config.toml
routed_scale = 1.0
lr_router = 0.000958
n_kv_head = 2
vocab_size = 8192
init_std_qkv = 0.0445
warmup_steps = 50
decay_shape = "linear"
dataset = "wikipedia_en"
Below are experts of layer 8 (counted from 0) of a mixture-of-experts language model. Rows are named router (the router's row for the expert), gate (a neuron's input weights, with its number), up (a neuron's input weights, with its number) and show model dimensions 80-159. Each number is 200 + 20 x the weight over its row's rms, rounded and kept within 0 to 999.
After each expert's rows: "mostly gets" lists some tokens that are sent to it at least half of the time. This comes from a sample of Wikipedia text that the model never trained on.

# expert 2
router,156,178,189,192,208,210,199,193,165,203,163,200,224,175,193,205,184,192,175,184,179,224,195,234,174,182,189,208,191,180,230,207,230,210,203,191,223,213,165,158,199,201,194,171,191,125,198,226,214,231,185,212,200,181,194,191,191,210,195,217,195,220,224,191,228,219,185,215,206,220,179,190,223,186,227,226,195,205,207,211
gate0,172,186,184,201,175,195,198,216,195,171,201,218,180,214,186,205,187,170,141,227,209,176,187,234,158,183,218,214,193,176,217,198,193,211,228,218,177,195,194,148,174,181,203,194,218,193,217,189,173,218,168,189,180,208,190,171,224,207,226,189,236,194,224,221,193,210,177,224,181,191,187,183,204,219,225,216,170,196,194,192
up0,224,219,195,203,185,217,189,196,205,203,194,217,229,164,182,193,184,225,214,231,183,182,227,227,218,189,202,220,182,212,238,191,199,237,181,185,191,208,162,220,223,198,205,210,202,221,183,204,219,206,230,197,207,215,167,235,223,192,204,214,200,198,202,216,203,232,183,193,194,202,196,240,204,223,221,206,177,223,170,193
gate1,142,202,236,201,211,173,186,177,174,219,211,202,208,177,211,196,235,181,211,217,192,232,193,207,205,205,171,179,193,190,211,183,191,192,206,209,208,208,179,198,228,178,222,215,188,183,196,261,175,210,215,216,216,204,193,204,201,188,189,200,198,206,218,210,185,208,186,199,198,245,179,188,186,151,239,204,228,204,185,255
up1,229,202,196,183,216,238,176,220,179,208,215,195,186,205,215,228,191,207,230,198,211,224,226,201,229,211,220,182,158,173,192,197,222,185,203,204,185,194,168,194,223,169,213,169,219,192,181,200,205,173,203,194,203,195,197,203,174,186,214,190,161,199,186,199,186,213,192,192,183,221,197,219,165,163,204,210,145,212,218,209
gate2,237,162,178,200,229,211,195,228,217,223,195,204,230,174,171,195,182,193,187,226,187,218,196,190,211,194,175,181,197,243,209,167,198,218,194,228,181,147,185,185,203,187,188,182,247,205,190,223,222,213,187,217,222,223,178,225,154,228,202,191,195,229,218,157,205,207,200,221,200,177,237,174,224,218,210,179,216,187,219,182
up2,189,204,212,208,209,184,144,213,233,204,165,186,193,171,191,205,201,235,182,210,213,189,240,213,216,175,194,215,191,220,198,211,209,186,213,226,221,178,197,239,234,184,196,203,161,194,177,173,200,189,222,212,196,190,202,246,182,234,182,184,221,201,186,205,238,184,214,160,203,210,201,159,214,193,202,200,224,175,210,212
gate3,170,168,185,213,217,207,196,199,185,173,174,215,203,180,208,193,210,157,192,190,216,224,210,213,190,185,230,214,184,166,199,169,205,199,180,221,223,230,177,195,194,215,163,201,195,206,233,179,238,208,195,212,200,222,192,237,204,202,169,196,217,206,163,203,188,211,188,211,216,181,225,212,198,201,226,213,178,230,197,205
up3,220,170,177,164,186,212,229,202,196,174,226,211,216,208,183,213,240,220,209,189,224,201,191,206,229,167,211,169,198,200,209,214,209,172,196,173,207,225,188,188,216,139,177,185,175,164,211,199,219,193,208,216,185,189,230,178,207,196,181,202,211,214,233,185,204,221,188,193,185,219,209,221,234,201,194,184,191,220,215,154
gate4,215,219,228,213,173,176,224,209,204,202,207,201,175,201,176,211,196,223,181,189,196,202,197,214,238,188,205,196,157,192,249,236,203,200,212,180,225,238,200,172,215,224,179,195,174,184,204,216,189,201,199,185,211,206,191,212,200,236,196,187,203,200,218,191,211,229,183,171,200,208,192,167,213,196,246,220,214,214,160,185
up4,211,233,203,185,226,196,228,205,191,236,203,226,215,182,199,188,182,185,147,206,165,166,215,201,204,215,183,194,163,158,192,197,214,196,189,177,213,217,183,198,215,206,217,184,208,232,187,250,207,207,201,219,224,184,205,194,203,185,228,218,201,248,196,227,186,206,190,184,237,216,200,187,159,161,208,248,216,177,148,217
gate5,231,160,186,180,200,200,187,186,194,194,199,185,252,214,220,197,226,200,186,221,216,222,182,199,184,192,167,199,145,225,190,169,206,210,233,192,183,208,203,195,226,198,164,188,213,234,220,220,192,168,195,225,170,181,195,216,224,205,175,214,204,176,201,231,198,205,185,209,185,190,250,196,188,217,200,196,205,178,189,215
up5,194,203,219,246,200,185,184,197,200,213,204,173,212,212,199,194,228,188,202,209,203,195,191,152,211,200,197,193,170,213,231,228,178,211,157,226,188,192,202,200,185,208,219,204,185,169,221,199,199,197,221,201,200,205,197,215,185,211,182,173,172,214,184,199,224,182,218,204,182,213,207,215,227,221,226,186,193,186,197,233
mostly gets: " to", " on", " and", " with", " of", " from"

# expert 7
router,163,193,222,181,208,227,186,176,198,214,182,210,213,170,229,197,168,207,190,189,200,190,181,225,193,187,173,205,195,182,184,226,223,207,196,208,230,215,186,192,198,191,194,183,191,175,165,228,207,211,193,163,189,171,172,174,212,214,219,208,206,234,221,161,208,197,203,230,242,208,194,181,180,185,239,212,203,189,202,194
gate0,207,191,193,188,189,202,171,200,229,200,188,237,225,149,218,214,196,173,209,204,178,205,212,198,223,190,205,198,193,173,211,174,164,202,186,202,201,195,147,222,178,225,225,209,187,194,212,189,207,200,202,190,176,147,180,176,207,192,166,216,244,181,222,208,206,205,173,191,173,195,193,199,216,188,253,224,193,201,239,198
up0,172,250,199,169,193,194,165,196,188,244,223,187,206,235,196,197,204,200,208,225,179,191,243,173,194,206,209,214,182,221,196,203,204,201,188,214,187,225,202,199,205,173,202,206,174,175,168,169,163,212,225,216,178,239,214,220,202,219,208,210,218,182,188,200,203,199,175,186,190,191,185,235,189,194,189,191,192,237,179,171
gate1,191,199,192,192,196,211,166,212,210,228,193,189,181,213,231,187,199,169,190,235,158,196,207,230,211,220,186,196,196,219,206,181,216,164,177,200,202,203,183,181,234,177,227,195,228,180,197,228,187,216,245,210,226,157,191,191,215,189,213,207,219,195,213,194,209,204,193,197,199,171,222,213,194,188,170,182,202,163,180,227
up1,179,228,223,199,202,206,219,198,211,178,162,182,166,198,171,204,186,207,187,219,214,208,205,169,149,180,196,217,208,188,185,215,197,212,227,181,229,201,168,213,225,210,220,199,209,183,178,216,205,165,199,192,229,210,232,216,182,184,217,171,240,200,195,190,221,179,183,184,188,201,168,237,208,192,201,225,223,198,183,224
gate2,200,209,189,216,208,204,221,171,224,180,240,208,215,203,202,189,179,197,171,216,223,221,200,222,196,199,235,228,239,209,229,260,203,213,197,180,213,219,197,162,180,213,220,177,209,180,218,222,214,203,177,204,193,187,199,162,243,179,184,214,199,211,216,199,185,212,166,228,222,191,151,200,190,206,196,208,193,195,184,189
up2,206,221,174,224,203,218,220,177,219,190,203,232,187,174,163,202,181,211,211,182,202,204,213,189,225,218,184,202,186,178,201,195,209,224,256,223,191,216,204,168,223,200,206,182,226,212,214,249,199,187,205,190,173,213,188,195,221,193,163,198,202,204,182,158,213,187,184,219,180,219,205,239,175,217,192,198,183,224,211,204
gate3,204,196,197,213,174,181,189,226,195,224,223,213,197,187,201,183,199,178,171,185,222,201,161,232,196,192,200,206,206,213,168,199,192,158,236,193,200,206,191,185,231,215,192,180,219,160,220,227,249,214,202,185,207,173,200,202,207,231,225,194,220,183,220,178,232,212,215,221,232,202,200,225,195,155,188,188,210,177,192,183
up3,176,213,199,193,215,184,207,208,218,173,203,231,234,210,198,202,196,220,185,196,212,232,239,221,192,196,176,192,198,182,203,211,219,202,164,186,196,206,223,205,214,223,220,194,186,207,175,194,201,210,190,222,216,176,218,190,209,148,215,180,225,188,203,192,198,206,233,192,183,234,181,232,210,195,215,177,246,211,188,231
gate4,185,210,210,212,199,205,210,186,205,166,179,218,225,229,249,220,232,194,189,225,168,200,207,220,208,186,204,206,235,156,207,211,203,200,155,219,208,223,212,186,202,200,181,204,218,207,164,196,228,190,181,187,161,198,173,196,221,182,211,209,194,215,216,236,190,194,174,210,192,204,191,241,192,213,194,178,228,210,231,219
up4,190,211,216,209,208,191,183,207,202,224,191,209,245,172,203,220,236,174,165,207,199,208,216,238,233,200,190,198,207,177,231,204,185,176,202,196,164,235,175,194,178,194,201,192,190,197,183,191,205,194,228,171,186,198,206,202,172,159,213,181,185,200,216,186,201,237,181,197,246,180,205,193,227,191,202,185,218,183,218,177
gate5,190,190,231,217,208,206,219,177,199,250,184,188,200,199,172,227,187,225,241,211,197,212,229,160,213,168,203,188,222,211,228,206,181,184,229,209,236,191,207,239,186,222,204,183,202,227,186,203,185,217,213,173,225,189,240,191,170,200,214,181,192,216,226,173,168,153,208,216,198,188,200,157,166,189,212,233,186,197,217,195
up5,212,167,161,171,211,166,205,189,230,215,171,181,229,211,207,222,215,192,188,215,192,190,208,234,231,230,206,219,195,196,226,176,171,231,211,195,226,207,176,167,208,194,198,208,188,190,182,205,207,180,212,193,213,186,162,232,196,194,235,182,182,206,164,204,202,176,199,196,205,196,184,188,194,226,206,217,215,233,224,187
mostly gets: " and", " the", ",", " a", " The", " his"

# expert 13
router,210,200,204,215,214,200,230,180,193,230,172,184,202,184,199,210,188,236,177,207,188,161,184,212,230,208,166,240,225,173,205,221,229,222,210,191,182,212,187,201,184,161,253,193,222,184,160,189,204,224,222,185,206,219,180,212,211,204,196,203,192,228,191,203,227,202,176,225,198,206,225,167,205,197,188,231,204,167,186,209
gate0,188,168,179,176,203,180,210,185,195,188,182,223,190,173,200,195,186,210,220,193,218,235,190,224,237,223,196,226,199,182,211,222,168,195,201,214,221,203,223,209,195,185,220,229,217,191,153,226,200,194,208,218,208,199,221,206,186,195,196,181,194,206,198,217,219,199,199,234,228,199,200,195,207,182,204,206,225,191,244,201
up0,177,207,188,186,207,216,195,190,229,209,203,194,222,218,209,186,208,188,175,231,183,201,209,240,199,175,224,229,223,233,220,239,177,205,199,181,176,212,195,194,162,255,209,181,198,193,193,202,208,208,177,211,194,240,192,197,218,209,214,193,184,182,220,187,188,220,216,229,196,241,217,205,211,182,181,225,163,239,169,151
gate1,210,222,209,180,207,175,191,175,168,180,173,201,197,186,216,200,224,207,216,233,207,212,214,250,209,187,184,259,172,208,227,196,218,215,192,219,229,211,181,211,172,179,214,210,201,213,186,195,183,205,238,161,203,206,158,197,217,242,224,199,198,208,196,192,189,194,196,200,189,178,207,192,174,169,180,177,200,170,182,200
up1,222,211,210,240,212,206,188,219,236,194,190,200,197,162,178,204,202,197,214,214,215,220,237,207,227,205,204,164,188,199,183,254,232,187,219,212,193,204,174,245,221,172,202,186,166,215,201,194,185,165,223,165,230,174,188,203,180,180,200,173,185,176,192,165,200,203,248,184,214,211,213,214,180,201,190,226,217,202,197,196
gate2,213,180,179,160,190,186,188,242,242,211,199,207,162,198,191,195,207,219,229,213,196,172,172,217,202,196,182,190,232,202,194,213,200,202,168,189,204,215,167,201,191,226,176,210,187,216,208,176,224,198,193,195,214,194,168,201,231,194,180,185,202,237,180,162,213,179,193,213,172,206,202,196,187,211,173,154,184,196,203,203
up2,213,206,188,229,206,179,207,203,177,246,198,198,230,208,154,197,217,216,198,202,210,197,209,195,197,211,168,198,187,184,218,224,197,196,169,208,214,214,177,234,229,223,194,208,188,216,173,173,180,199,181,214,175,204,175,204,197,214,193,188,144,206,195,215,194,202,193,180,162,213,193,227,188,169,201,197,227,203,211,164
gate3,215,181,216,154,215,204,195,200,155,187,205,171,195,192,193,157,210,216,226,200,188,196,198,235,228,202,182,220,189,191,219,197,188,200,167,205,199,191,216,167,159,180,232,182,202,163,204,178,189,217,214,198,188,217,184,202,227,236,188,232,195,203,170,189,227,197,229,191,190,245,223,183,212,186,213,204,181,181,191,226
up3,213,163,192,214,227,219,186,179,198,195,243,194,200,211,218,190,214,190,211,250,197,202,238,200,181,212,224,166,183,202,182,187,164,207,229,234,194,186,163,193,196,191,240,206,185,218,211,189,210,186,203,201,195,193,232,171,211,188,192,182,223,171,211,213,194,184,168,169,161,242,178,203,218,195,186,151,199,234,218,204
gate4,209,212,187,209,245,161,188,183,196,195,199,192,194,179,211,188,190,225,181,211,214,192,212,192,218,185,192,213,160,204,197,223,232,195,211,216,216,210,194,186,201,185,228,170,176,207,157,208,231,251,212,215,181,190,178,216,196,194,210,207,174,214,168,187,214,224,194,184,197,204,188,197,170,192,193,218,174,203,229,232
up4,194,199,225,183,200,182,229,212,231,204,159,233,195,196,207,180,207,201,196,194,186,207,194,184,187,195,211,197,213,225,196,188,187,186,176,217,167,221,180,201,199,215,226,222,217,222,178,212,187,178,215,175,241,213,219,196,249,260,227,191,191,204,225,197,184,164,232,176,204,183,209,191,226,205,165,184,233,227,222,213
gate5,204,187,198,174,180,202,195,223,177,231,170,188,181,173,211,194,253,229,190,200,184,186,196,192,222,180,173,214,212,173,218,178,189,181,184,178,209,177,192,204,218,202,224,229,208,175,209,180,227,236,181,191,205,196,192,180,176,187,178,190,214,185,201,179,209,218,182,203,181,204,210,172,217,187,185,229,211,213,205,231
up5,194,153,207,195,229,232,188,191,206,167,233,205,202,224,206,221,172,190,201,213,156,215,207,199,213,206,214,204,161,215,215,204,201,216,175,216,206,203,193,201,209,167,222,229,166,205,228,232,217,171,189,222,191,218,199,182,163,210,192,198,199,226,176,179,183,202,158,190,218,180,236,198,187,211,195,193,206,199,192,216
mostly gets: "\n", "|", "==", " |", "===", " "

# expert 10
router,169,223,150,218,188,211,208,177,212,203,211,224,227,182,203,195,187,207,208,227,209,203,206,190,215,182,209,179,239,164,143,212,215,214,228,211,172,188,201,223,171,189,241,192,210,218,217,212,232,194,202,202,172,153,184,177,200,215,202,203,226,192,196,182,196,206,185,207,194,201,211,196,213,161,204,214,220,202,228,189
gate22,184,216,186,213,218,197,211,204,225,232,188,156,219,172,230,212,197,191,171,211,209,243,216,218,189,209,200,198,203,149,167,191,202,247,215,200,192,183,236,230,198,155,228,198,235,149,230,213,209,184,174,212,178,191,220,168,210,218,191,189,210,205,208,195,180,209,195,184,227,218,204,232,205,182,183,215,237,174,172,185
up22,199,191,205,189,224,200,205,177,184,208,210,198,209,218,177,212,224,203,171,211,227,195,234,183,200,201,231,221,199,186,199,174,201,224,199,194,162,178,231,184,177,186,199,171,186,179,190,218,185,204,170,215,182,199,215,189,180,184,208,199,203,230,213,187,216,191,184,220,241,200,240,159,170,195,228,175,184,219,221,181
gate23,166,226,186,244,173,226,216,203,212,204,199,195,204,202,164,215,225,183,173,197,195,211,180,190,247,160,211,206,190,168,192,196,159,211,205,189,192,217,238,202,210,162,173,240,199,227,219,205,210,179,224,168,180,178,202,181,220,192,225,203,182,209,196,184,216,234,207,200,196,214,167,219,205,197,218,179,181,227,193,221
up23,201,215,173,189,199,230,224,189,221,174,184,211,191,169,228,202,200,234,191,235,214,199,245,233,222,148,190,195,195,220,170,243,222,161,163,201,212,206,220,189,182,207,203,225,212,216,202,232,240,236,228,202,240,205,209,184,184,198,208,227,219,201,206,193,196,166,217,194,175,220,198,193,260,237,202,182,206,204,211,184
gate24,203,179,198,201,201,178,215,178,213,189,187,214,208,213,231,221,170,219,169,202,204,183,179,217,217,232,196,240,182,193,179,176,225,221,220,192,230,215,206,203,221,195,204,187,221,203,216,224,244,173,197,183,194,154,193,199,211,175,216,200,233,201,183,205,193,201,190,214,183,213,198,188,212,207,175,198,216,170,239,239
up24,217,209,170,227,189,181,200,215,221,182,177,194,173,210,200,188,215,213,194,201,201,207,224,178,241,186,200,193,213,220,234,196,215,204,190,210,224,195,176,184,219,194,197,159,220,204,178,168,209,198,238,243,204,218,172,195,229,194,187,189,196,169,182,190,224,189,175,186,216,195,189,158,220,188,183,228,182,189,207,221
gate25,189,209,195,184,171,205,222,203,226,182,240,209,190,180,193,214,225,209,188,212,207,201,206,208,238,203,239,216,199,182,200,218,214,210,203,210,185,169,196,154,211,202,192,165,212,205,186,192,187,167,205,197,200,164,195,211,214,232,186,193,224,207,230,207,167,207,201,190,210,199,187,164,226,212,194,226,191,195,197,188
up25,195,210,187,198,199,188,204,205,212,197,183,206,218,155,190,196,193,230,179,200,186,185,195,177,198,195,209,187,195,138,213,183,170,197,185,199,196,220,217,208,207,229,199,226,198,187,212,203,238,178,193,236,189,192,189,176,201,216,193,197,203,200,187,214,198,205,190,227,230,205,202,225,192,209,192,181,182,187,205,189
gate26,173,209,194,184,206,185,205,207,197,198,209,213,228,166,199,183,233,178,177,242,193,233,197,228,196,199,237,239,219,186,207,183,232,200,205,182,171,199,221,181,164,213,234,197,166,185,192,212,193,203,199,216,204,208,215,187,231,195,181,181,228,145,193,167,191,184,173,193,231,206,213,201,184,226,194,238,199,219,182,203
up26,217,222,140,179,219,197,196,195,223,188,197,186,178,188,188,238,215,186,179,213,251,170,164,179,205,179,175,200,173,181,201,172,250,193,181,189,199,222,185,187,174,164,225,220,177,182,203,218,255,184,216,226,214,172,204,176,206,203,206,205,198,200,200,172,178,220,215,184,201,184,211,204,206,204,160,186,209,191,207,181
gate27,204,185,162,195,211,203,184,210,201,197,157,190,207,170,235,192,225,217,206,204,217,217,165,184,173,212,204,176,175,190,165,199,221,190,203,171,204,181,200,215,209,202,228,166,193,199,159,179,240,219,203,183,191,206,177,215,222,262,199,169,215,213,208,188,194,182,224,204,198,189,221,209,177,191,196,241,188,177,187,217
up27,202,231,221,218,218,231,174,192,208,170,217,198,188,176,200,209,208,222,180,201,202,227,211,210,235,176,204,236,180,169,194,201,209,205,222,175,192,224,211,202,193,201,195,171,180,225,195,204,233,185,221,173,193,224,223,169,182,167,212,228,205,217,220,236,203,200,187,216,205,207,202,246,218,185,214,212,211,230,190,191
mostly gets: "3", "7", "4", "8", "5", "6"

# expert 25
router,201,188,203,191,206,206,221,208,161,213,159,179,195,196,210,188,185,180,197,195,198,179,199,191,220,136,171,217,211,192,197,222,234,210,202,193,181,236,190,222,196,202,227,175,178,185,187,217,214,185,201,182,214,240,175,190,209,194,216,206,190,232,194,211,204,211,193,216,219,183,158,170,180,182,231,224,199,164,191,195
gate0,217,197,211,205,219,221,235,198,194,213,207,188,217,180,170,237,191,190,191,230,209,216,190,188,214,177,176,204,193,199,219,230,208,226,226,157,227,197,195,203,204,232,173,153,218,189,160,245,194,210,191,212,222,216,195,213,202,198,209,200,236,221,178,198,237,223,182,201,231,231,237,173,199,178,170,193,227,175,184,197
up0,205,176,194,215,204,184,224,201,202,216,214,199,227,170,191,211,215,181,196,192,224,175,229,230,207,203,197,209,166,172,193,188,179,175,186,181,175,174,216,161,225,208,174,193,228,202,177,181,207,233,192,213,188,247,220,201,176,189,187,193,207,182,212,214,171,200,219,187,194,190,207,215,170,202,222,198,223,216,144,175
gate1,186,241,191,228,230,172,208,186,229,187,195,189,174,167,203,194,217,197,195,203,194,190,185,174,222,192,198,214,196,245,172,262,254,188,177,178,173,205,202,179,196,193,227,199,199,174,179,176,216,197,221,208,165,200,187,228,235,196,229,223,209,194,196,179,188,191,192,222,179,193,198,175,194,201,202,216,231,147,203,204
up1,220,191,171,214,220,175,230,179,206,201,146,180,201,191,209,236,192,200,180,224,180,162,203,216,199,204,206,230,197,220,190,197,216,208,181,197,203,242,189,216,190,224,183,222,214,188,198,196,189,197,187,153,193,217,210,168,194,216,215,216,176,224,194,207,198,198,155,210,218,204,157,193,234,222,186,188,216,177,168,174
gate2,197,169,207,199,216,189,188,184,201,203,196,181,158,198,204,228,182,159,204,243,215,219,231,172,217,191,197,195,201,224,201,216,185,192,200,218,208,232,198,231,175,202,210,192,209,188,217,229,225,148,216,186,189,174,202,163,206,190,174,199,201,221,209,199,188,219,149,233,242,180,221,207,193,175,216,209,222,196,213,198
up2,189,208,219,177,157,192,202,204,200,230,229,210,223,176,217,196,205,243,217,197,229,180,201,202,214,208,195,211,218,231,202,226,193,167,219,185,199,207,166,217,193,194,180,170,228,221,207,238,208,194,210,199,230,184,174,166,207,235,192,200,224,213,201,178,171,209,220,198,223,198,213,202,177,216,189,220,191,252,214,214
gate3,202,155,184,184,203,204,252,224,226,183,235,182,184,228,184,219,199,208,225,183,218,229,221,203,219,174,198,202,201,187,188,179,191,185,202,218,182,245,182,197,203,203,194,195,196,237,174,204,226,164,211,207,212,180,209,191,185,222,207,181,223,193,255,216,191,246,212,226,202,212,197,183,217,198,198,201,198,222,173,196
up3,237,207,208,203,196,211,213,228,193,229,185,191,180,195,169,210,200,229,180,204,205,208,208,195,218,232,166,206,193,205,232,189,186,160,204,207,170,204,202,207,193,202,193,231,198,207,237,233,212,191,202,182,190,235,190,204,240,197,202,179,204,205,221,201,170,180,219,170,225,206,176,179,235,211,222,204,218,179,214,185
gate4,228,215,220,161,232,219,204,204,188,200,190,174,247,185,201,228,182,179,188,179,202,222,188,223,230,204,205,176,225,204,189,219,182,224,224,150,198,213,204,222,173,206,216,181,218,179,210,184,207,175,179,170,196,214,197,225,201,185,226,194,213,217,195,208,209,152,191,249,227,200,193,176,189,204,224,186,193,182,222,200
up4,202,231,198,201,176,205,184,206,205,214,212,216,190,231,192,174,204,206,237,200,196,207,225,238,197,201,213,242,192,233,195,187,197,260,202,197,197,197,194,181,182,194,237,217,196,204,209,205,200,185,188,184,188,215,194,218,188,199,227,184,209,218,179,201,178,183,197,179,216,253,194,166,193,168,224,196,207,193,193,213
gate5,191,172,169,205,220,201,165,189,173,206,210,190,228,194,186,161,207,188,180,193,189,219,198,188,230,159,211,214,197,210,204,184,191,199,228,249,189,211,196,217,173,191,235,161,208,195,193,186,215,191,236,175,204,211,180,179,182,203,216,254,224,195,212,185,221,133,179,201,196,131,202,203,196,206,202,183,210,227,188,191
up5,221,176,258,166,177,193,152,211,186,211,193,207,177,192,181,194,217,179,197,196,236,169,194,214,183,205,208,212,205,230,214,215,213,180,195,200,227,226,204,196,205,211,200,204,175,245,174,239,210,199,188,168,226,201,178,227,185,236,209,188,218,182,193,209,200,195,214,226,201,202,218,181,190,202,215,219,176,248,217,172
mostly gets: " was", "|", " which", " were", " is", "),"

# expert 0
router,202,192,189,189,224,207,215,178,201,193,198,200,215,207,200,196,192,227,208,227,195,181,191,207,222,217,175,220,212,198,228,210,232,204,206,180,215,199,185,178,170,196,208,192,197,168,192,224,227,213,198,182,196,180,168,183,219,222,203,228,202,246,212,180,182,215,192,221,229,201,168,148,201,175,189,253,206,193,192,189
gate0,203,188,162,192,220,201,208,179,187,223,202,197,225,194,186,218,216,230,193,182,203,181,202,187,190,221,214,219,187,175,219,204,196,198,177,189,207,202,175,190,131,176,212,190,193,202,192,153,251,186,207,187,178,214,207,171,196,209,177,219,194,193,202,219,173,218,178,222,230,214,230,146,205,182,223,218,212,223,196,167
up0,210,193,210,240,216,188,217,186,188,183,193,213,175,185,232,225,212,185,197,194,186,232,156,210,210,204,171,187,203,224,182,195,196,173,212,207,179,197,237,230,222,239,181,207,226,235,206,187,210,187,220,190,207,192,213,241,226,183,183,203,192,232,204,217,206,231,196,187,208,197,159,218,206,202,178,208,200,188,207,153
gate1,201,195,190,176,220,187,172,188,210,196,228,209,191,172,232,197,164,210,168,186,217,241,230,187,205,217,193,222,223,201,207,192,199,179,210,203,211,186,189,188,163,204,222,148,217,180,230,230,223,193,200,200,185,170,195,202,186,209,167,199,227,256,204,191,217,198,191,243,178,199,214,202,184,158,192,245,211,202,203,203
up1,225,233,174,169,195,210,201,190,179,185,230,212,190,204,184,232,213,173,208,200,188,202,172,206,157,178,195,231,198,225,207,157,197,196,174,232,192,204,221,203,224,229,173,229,218,201,205,196,205,250,233,221,208,199,179,207,190,195,201,240,183,216,198,195,177,204,210,223,212,238,196,230,227,204,191,195,211,196,186,179
gate2,198,188,208,206,216,239,233,235,211,245,173,171,241,173,236,203,181,226,212,230,188,220,217,204,238,183,179,197,193,219,189,208,184,226,230,199,198,182,187,209,225,198,195,172,212,209,194,180,219,209,228,173,189,200,187,169,211,211,236,216,186,188,222,224,202,200,182,218,193,172,182,197,167,196,176,226,209,204,199,174
up2,215,185,189,192,178,199,207,171,209,189,207,203,207,199,225,193,209,189,220,165,204,203,244,200,229,244,196,224,209,196,185,201,184,241,209,191,210,200,186,226,199,184,179,202,203,183,182,203,194,163,200,181,216,186,175,200,188,180,187,180,209,210,215,191,190,191,196,204,200,184,187,175,211,217,199,226,211,206,181,204
gate3,212,183,204,216,182,178,196,232,232,156,209,197,203,157,221,182,208,221,183,215,197,213,222,180,240,201,147,209,206,204,203,198,174,217,255,190,222,222,208,227,127,170,183,182,203,178,187,198,217,221,184,194,212,191,207,178,196,191,221,216,196,195,213,208,177,205,183,211,234,199,191,199,185,192,190,230,232,169,198,174
up3,202,208,199,196,237,184,208,218,203,202,209,237,196,188,198,171,171,207,254,225,207,183,199,225,192,200,186,202,226,180,196,219,196,175,168,194,212,217,174,208,210,182,186,170,199,214,187,209,183,196,161,215,228,201,192,187,200,207,166,220,178,204,197,207,207,220,211,192,201,209,226,192,159,170,207,246,208,182,199,179
gate4,181,204,163,199,200,206,208,210,208,181,190,217,201,211,196,175,172,158,205,212,208,229,193,176,221,193,216,211,216,238,207,179,175,174,210,180,224,224,181,193,187,207,168,189,229,185,222,213,214,201,202,250,228,202,172,184,219,210,164,202,232,217,230,219,187,213,214,242,253,185,219,173,266,213,166,208,167,186,179,220
up4,214,177,162,228,193,206,198,200,178,188,195,167,192,185,231,193,192,206,178,215,179,205,184,232,196,194,210,203,192,227,199,183,220,225,190,229,195,193,216,201,219,231,257,194,190,182,224,195,241,208,173,223,199,171,210,224,219,159,167,220,206,226,206,207,213,215,200,225,219,207,209,230,237,175,227,209,207,193,207,174
gate5,224,185,210,185,198,184,174,183,197,151,179,200,208,184,201,184,235,193,180,216,193,218,199,226,216,194,177,212,213,192,238,206,173,248,217,202,177,201,205,185,162,191,234,204,181,193,194,200,175,211,243,202,213,199,232,218,217,213,152,203,236,194,192,210,203,196,192,180,224,179,182,185,178,177,202,172,205,236,189,196
up5,200,217,173,170,188,201,160,185,188,218,223,205,191,172,181,214,205,224,212,220,177,199,216,229,182,171,218,198,180,195,242,210,227,175,196,175,193,204,211,203,203,197,214,176,186,193,183,243,189,201,210,215,197,204,215,205,175,225,222,246,213,229,192,192,205,186,189,172,197,229,213,201,193,225,180,189,190,226,197,175
mostly gets: " ", " (", "–", " -", "-", " &"